Below are experts of layer 4 (counted from 0) of a mixture-of-experts language model. Rows are named gate (a neuron's input weights, with its number), up (a neuron's input weights, with its number), down (a neuron's output weights, with its number) and show model dimensions 0-223. Each number is 128 + 24 x the weight over its row's rms, rounded and kept within 0 to 255. Numbers have three digits each.
Before each expert's rows: "comes after" lists some tokens at least twice as common just before its tokens as in all text; "mostly gets" lists some tokens that are sent to it at least half of the time. This comes from a sample of Wikipedia text that the model never trained on. Tokens count by the router's weight.

# expert 2
comes after: " the", " a", " his", " an", " The", " American"
mostly gets: " government", " school", " player", " member", " son", " politician"
gate1:111225110132161138166110119154105128135125177159159157143153087150125106138095133130134138123082122125134149149147108134141124110151123119156164118107098121118135114164135111132169095141152079157086120121141109109109108171163097107131115116139140109142177159071148161113134101180148153098120131144133159129128102108113132092133144093097118148140176141156164088081108099132114146140155091107146162144123123109110121177089175153180125148143178105126110142116146132133122110127117120112128115123106142098143163097134139148124120125134117160186127116146123147136098086091127109104137104099136127126121147107122152122119154148128110123119134107142108095094168145149141137160108
up1:177105108101105113131067127101151139092145150102120096133109116088144136145142074108090163124132136123138124175112105132123133146135125087101129141149118117114131147092125153096104113120131136161125132088161131128156157130130154129125108149146154141126095146153095121153161110134133144161141104144121126138093189138144150159130132146153121255140114103147111140148135092111086107118143104137104087106124152161148132129122098129133133109090083121073145165138112112132128112167105127095135153116158101125117138159164085133121114110130128115146145136134118119121130125164171128130132166143126143117165121143113128117133124140145127124140128153105140148160059154097130121102137
down1:123161131146139113095115146135070139143156133132143112142137141084131172137119154162102110129089101124138147126157135085128106135101126087111104113113121113134103083093141132152122151105115127073192132164127131132129184070149099142124129112078142088120079120103127086095119127120150093089151124126176165131143125139146150161144137137079140112158081114134134153135146111103094134140140144124142151115112162106118139122065129133122139100134116119140171120134131122117126143162095123124109108133158142083096116150138131118159121135166071139152091160134114116122140155130137125145136137118127175189081132121092105164160095154116157109107149130112149114144106106102161115116139
gate2:135144253119135120141148166136123112113119134130116154155171116101189096133101134150150125141121174098129123171135138155135114122146132150113137104097096127092164118156124136109150100117149096146107133112141136150143143109087141117134117139120115152086140124163152128128099154101090102108110150079126096105160153118124107177170112116141149127095119096065119166124120107130150126106102127149138134115124050150156128118118143134150147148109118127133129102129141112124131141124179082116160130141106136108164110124117139138098140130098101111096156205106136106139131097125159136124138142092133152166149109131124129152152091110121118138143149148134152135133118113102116102138150
up2:139150094163141129135122134157098112141121170157097140143148148174147116153138124133120125124114159152096100118118119115097146135161135082142155105127117126106169113090116099152151141108128126111145099122125115182140128131116151094099142170158130145100139096150125116112145131107144113114124145118124156174116165175133136133145143181114139110255116120115107147144125129140134129130091112159118177159151162133099111124102140115113130108141125120098158108113083114117122119137120117128128157143102116146153134147153131105120096102139112091106149186143102127175127112149143091140122131122127093128091084125093108139147126144136107151160153120091124112114132139140141169157099
down2:121141131088140146108158117103170120114144096134098098120096148112150161125079123138118150104123137135099133104149130129115143118122145129150138112075095061120122159094174144155127097140119111117098107144078112130176141135172128115125174117135137144141143148150118123140097166098137153093124132189091143110069146078144105166117128131108102120105184156183172157126131102136134166148111126111113122140150178122136138097112144152134123165103123137142129142120100160133108123136140087120133160161142132097155148131075153133116127133111142101106127141127165185136116106145123127175153115122153091113117135171119165137134150108125128120117156149112140168150117165105106088144143
gate3:127118160255090105119143169117120146129127123109129136129118135157124130141119086150129104119114099132084140169128110142119136123156165127157122108082135133118155144156122148172129111145132096177109104095142143097112100119106128164099122142089126119124151159125135105194096153127158157096154115127137168136109142093108099122153196174137064158140083131099123116126131111118131127123153098136155130154130105123147090133147110143140114125129108110136090120104146099147123126148128118123130108144157140152141122144178121121128138135095078157120145117117156121159153109113150096116139109155129163168112110125136116134127132136111103103131151083110134162106162118107120128123162
up3:138134157103119104179119116150146169193143155165115153132139100109122101111139146127124123135110097138094128128133106148101106128132161138115200110101129128116138053163135105141119098130154108145123135137145087122078152135083115154140133134124126115133171137132142114146132175112142143103145124159143138113154140134139167119089136107165106128117253153115148136097129130109120099141110103125139138125158127134132096131109154123146136137126153097104096122090126132161138121092108096117139113097127129131156176120162111142102149086132162137142105145172119144092130158115104114097157150101128149101161143124138119185116134113120118100123126113161084152154129099131144144138121
down3:118132134117133152077139144117151126101179100154091132157084119174129127115159129110111136144152173101095143123146148138092121127176131084139143144130094132134077152102118151109171124133149139112105161096129096122146141149121125131084116091128111135136137099132159096144167100120103141159111141106153121130128161119135137129111091102162107173105158170100108102090095131120090124096120112124139139124126147148135125165139107124120137106054098105199117112121133123107083161133149130098139091143144139148154088123099134135159187119165137125141114149094100129134111132106126111157145085118154131128106106139154122131132108090151153124094137080127130118148129175096125108085157

# expert 7
comes after: ",", "s", "\"", " well", " However", "\","
mostly gets: " but", " or", " and", " where", " while", " which"
gate5:148126141127114255112121092114151147119115110128131127118136130129134115120170121090137111147135141137139119140125102129121111127147100154102131130181133155154139129114118128111151116110159173124079137122126105177097098104110106150118144119144090098143159150121098135099106118114142160148111114126136107152130115171099085134145121140122137143078124134092119070094117133164131119126105157131123101174161110092127109121083112144135170171091129105153132073129131160115151116119114105109139135145120150062142124114148091119093163133121126109137159126067123157121132137124152111158112140140133131106161125113107145105124154174124106123132113101128154168184154152130160123132140
up5:111115120144156088143134114173136097103129154128113102101113126138109101142121137175110096149099093131135149118120139110132133117151158111116130111100096086140124172165139138138130146129098130138169131157152111076143126137106133143129139145117136105105133144129159138131142185143164128116150154134103115117142151109107161105151132138127095136172130104255148138121142117105123137095106130122105140089133118153133112116150160133131133090125130153128134153173126118124117120135130134093099147121170097152110126151136161141137117115131098132109085146213139057139154130129125125091145100136154125169097128139114131121124120083145142124139162145145102116125118104127127120119160
down5:152154108128143123152155119140153125107136171082120076120139106147088083137154114103167100151186134123165085156138172090141107111110146126145117141132147162131151125125104156100109129131117156143121165171134149126157116160112175150129111157130118137109089089177112144123094140131119085137090129106102147118159152119109102102098149113141092098100102139131143110110119141140153151135151110130099114126106139170122109115180143108155098149087120098115097135110122126094148175133113129119135105132154141127142114153155164138130158099161111121110142169126126151105145172150122116104101144160106104126161149140103161132092094137124162143109145112171108180153139163139167132084094
gate6:149122107136156151255125095147141126126101100107132092152141134147129147127131084149137128133120065125102106095119099107102130160123113109143102139150160076143127150132114140129109109102109105135104150111100148150153137149115141089174104115111078114115162135156113165115119123094124156086106110148159128123088149145153170110152111082099110124118180149108150142143132086136133116100125164110126151144134130121114131123098144123130125097158111125151141116110142113149136143117142129148136155129143166140114176131145126125131107113128111105161128160129159125108125142175099125134127156108148186131138126111128165135134122094106125115115123142151150105133119141125143144118168
up6:145102123156162129145147096114120119127132135088149121145133111140179157097135098094092089096096122104116166113137153129131132142145152132113128109088090169140101149150126142126103112132128174165132101141137107112158108100142150149130157125097119132137129113106094127118114129172134141145124093081117159107142143129068144099113139153115145128138143138156255166100103130120115096105091119156093142182183139109143109166125153160123140147095086155142104122127123150104099120155123131152129131130143110107112097139117118124101121143161092135130134092126132167130141123138141114136163115082137136126152105164102114111105150137139100097133136118117089109146127134128105109150131
down6:116138137146129167126163173137197130128121108175117142138092095115127171167119098119146161142149133119091154168072147123137150136139127151137114160118151156126095150113107146154196123140129106165135149106155150141163084123126202101114145152139122092120124138139162188124119129094124126151116121144141129147134174101160104165085097103137150121132097128090116111130128096160138152132152151163149151092133117163141092117139132109101120119135135131116145142103171126116132131137137127119163083100146145128133126141106100150102167104138105149138119128120159129085118134181138144154119161079096110099122114150125122126148161144087114119134134134103155064110157115124131108117138
gate7:160123093118167126145255155095149148116153152143133129120127141161125116123111123152097100108103134133132115121115135114134138140127114125124113132140125157127109145127135129132155122104133116128126140118100150144128107130155101117127148090167121153085097114118136163154114147137135145130121127140124104127138122141167123132098134121094120095113111102139159138112103116114148150099120111117121152159130175131114153128106173162123123147115131088143160127158144107127119186117139121130126154098136107131132166112140163140100167091099145120156068140110124122146146138154125119115125124144169099088146167154126128095121083143174104128125158141092167104141101135138144151158122
up7:097115106134158139093193097106154097178135130140142081136141101136148141132116141153100144135106104138126095127120114133108126080134125116098114112133131097147116122155101124091120119159117140152089122101124120132145127133137156119129147132116089159140114094149128141121120123137112151076139179142112145147116109135156167143130142086142113142099077104131121255128114105150132087112166118151158138167107152169156143133133136154123109150132134127092138115134123157147143139136133141135128107134127130115135125123117140197126102131138128142137073127158156127131143101180150080083129144094134102114127102091143113156128124128158107101161117141110118082128152141106119123114108
down7:162123129135152092136122123132127117127097104107147131110152173111140101089146108158159116113141138123102120097118134126155128147118133132119124131150128175094100115101175098109141160157153117148098094145112170091137124175144088141114116076084176173121092101134117150155122070131145066143124116126150109132161099117125164118151113141131108099129146106117163079120115150147137119111179090114146160123138109179142114139104135157163090120111127098127114091137136130114184105066114145105143159089146111150156126105139182102126171110165114119137143108141103148107107110120167131169150139157151142117135168137131123135155164133147181144149140128115132123106128114108116120118133

# expert 13
comes after: "\n", " |", "==", "===", "|", " "
mostly gets: "---|---|---|---|", "|---|---|", " Votes", "History", "|---|---|---|", "|---|"
gate6:167104153145134117255142148114109099155114120175120122121136131124167103131142170118134181120135122106127096091171109115117132177141165135107129121144147152135127143096127154167121110130079160099153115116136142110135141135150144105155115150098129158104130128118166103138069117123121106115142109144116133119111125118119112127110114197139129175143113099121129151167134131129114139059107112191106136142139128094116083126125110116111128164160147144133149144118125150148149130125134173119156116147151094107121108094144146099103107132118119141147099114120134102136129160112135115087159137156091165150141125160139104106152132133106111148134116169144136117133151123116134136106141
up6:163131173144111129150142140137146103146102159126104115141118093116121120138136112120141143119110113105146128089166148155143159113118116168118123118142103167115132182065132146133107146141094140127137137112130140102115141095131124122142132164113082092105141148084123103117089118108114108125138101159160121115140110135133145125120111122098120168143097106153255150119135115156114125117114110128118137149084151113122118128132102123121108160150107095168124124130129169171132136133115162131172105129164065135131107083143115143142162109152117162127123141138120105119120117166148115117115087183145143155137129146121093167137115140116134147125107146116168161131101077151158112127107
down6:120123141137109073111074137185114103080147179120118155109137125146164120160123108137135145136122118129116168099157111145117134101098136104103129105140164113148083135156139129117100150134135113097111141137177149152176140163122102089129126086143132109081154148121146123104127123104125176176101102140156137133138129103130128122140149151130106108143145149122145087135164118121131158121143129128140161095142166118162115186114112167101115145153163113103162138145081114131127093083097124150158103158198103162148094131107112138123123123087134159134110158131109113156104133119133162128154132063110122112138121126170136176156135094110138147175133109129127136154123145111162149136130
gate7:150136124115103142138255107109123163125100098141104155097127150129117117123116180147151139145115141181145134080151134140085121138127124136141125148078154134150144122122152089096141133120134092142171146120110128123154140110139147130097140120132170136151160161161122105115066129126137107136160121100161120115149132136178111118128143111133133116093093095152128116096127116093117113129120125135153135156127167100148136143098149088127128113167104126135081078095140114130131158133142137118121132126152162094146150119172143136128116143153136136114123118104101135120101157111131154120096129138143141162124097155142138132144116128121117108129111147092132147083120127131112109169146
up7:180145075125123140180107096127131090108144127115131179075119152106120101140113128115170115121143124101113122122120132155150137131122137118132083112122090095115136110117128125132162111131161131147144115141174152104121098154108140146142119103127180142120118135136128116114128147159095152076146097123118142095144154133095150111130144100146164126126084138160094246175110122104116135112133124103121124116106159125086148159110152101155119128154189147120135116139133126134131122128106102139123158119148163092125165110178131114124141188146122132154098122153076138122138124108102121158155092131117167136098124130123138110121188137127124140162103150120111128115153112125152131162146
down7:153126114148135124132145125070133109139102134135158119154141167120136106151134143077121086106188121099108106116130154112135119111111151108127134116156128191119161120140124133126084123106116149122114141173134108103126083130141102154155094070158124126132105111112119104154109113117100168110155124118174131167130145106131134137085114108125095086125100123115147160087179112133118112108176157135112135132079104124093128133137096124142079132106149126104150137169146135130178133133103160174102156112097111136150127159097128176115127096104174138129111144133162126143116134159140131144136144154125150155104166141121132117135164121115152137117203126146110080123115163140124140066138
gate8:125151118107119123109140255123129126112084139076094138132139141121130148176117116137132116147148140121114142123129086086146114093131091145167153108150135134147133131125100148152135119132149133135101070113152110108121112122116185146125157116149119136153132131126129095140160155130114119140120121124114129110112141143114068127135162104148146156146156130132098168159127116081081120153145136142107114142130145104130108161119152146163129147122129162097154166138141136125142132136106127143096117112155089117140141130162115115123124139109158127142112117153118129116108149109147132121136103134152124164150140118110155153174144136078152145132093161093139136137122081145139132132153
up8:154166115125150133114117142179123127101132121130151115158138109111087167089112168127129126123096143134096102141135106135119144110142161119134152144115118127132134155148127108131096152139156133126143176160124136136102079167119116108125162148098162169097098110129111164154118105132126135135152081110119124075085133104173152111136134151128109092139106127121102098254111140125112153121161141107125153101139124140135101117114123065116171102135150143120096126126124106109139171122142117083145154157092118159166130152118161130115111121148107127116101124179128167147122122131085129120101129113120139077158147142134109098119088142165133125129137113133126080131109168151125143111131
down8:109153123075098131132133155155116130130117102086137116137123079116129119103153141086083100120123113095132124120148160140091144116173109157115152163117109141117117080152119142127105112142110136146134144129136108151143115133156104148147165103089117081144087129138095122140129086148112111155143142097090126143110075136145147094092120125147138163143172166101150127113095133150089114116100117137123127177110086130155149081127150109117141128149136135151160127125145140138142109173135131147132178140117092158123127156144140167142114129113115182150128094113187127111109138109100131129119138156104122169144085121154113158101150116124122146112156127129067146152092093145114151210108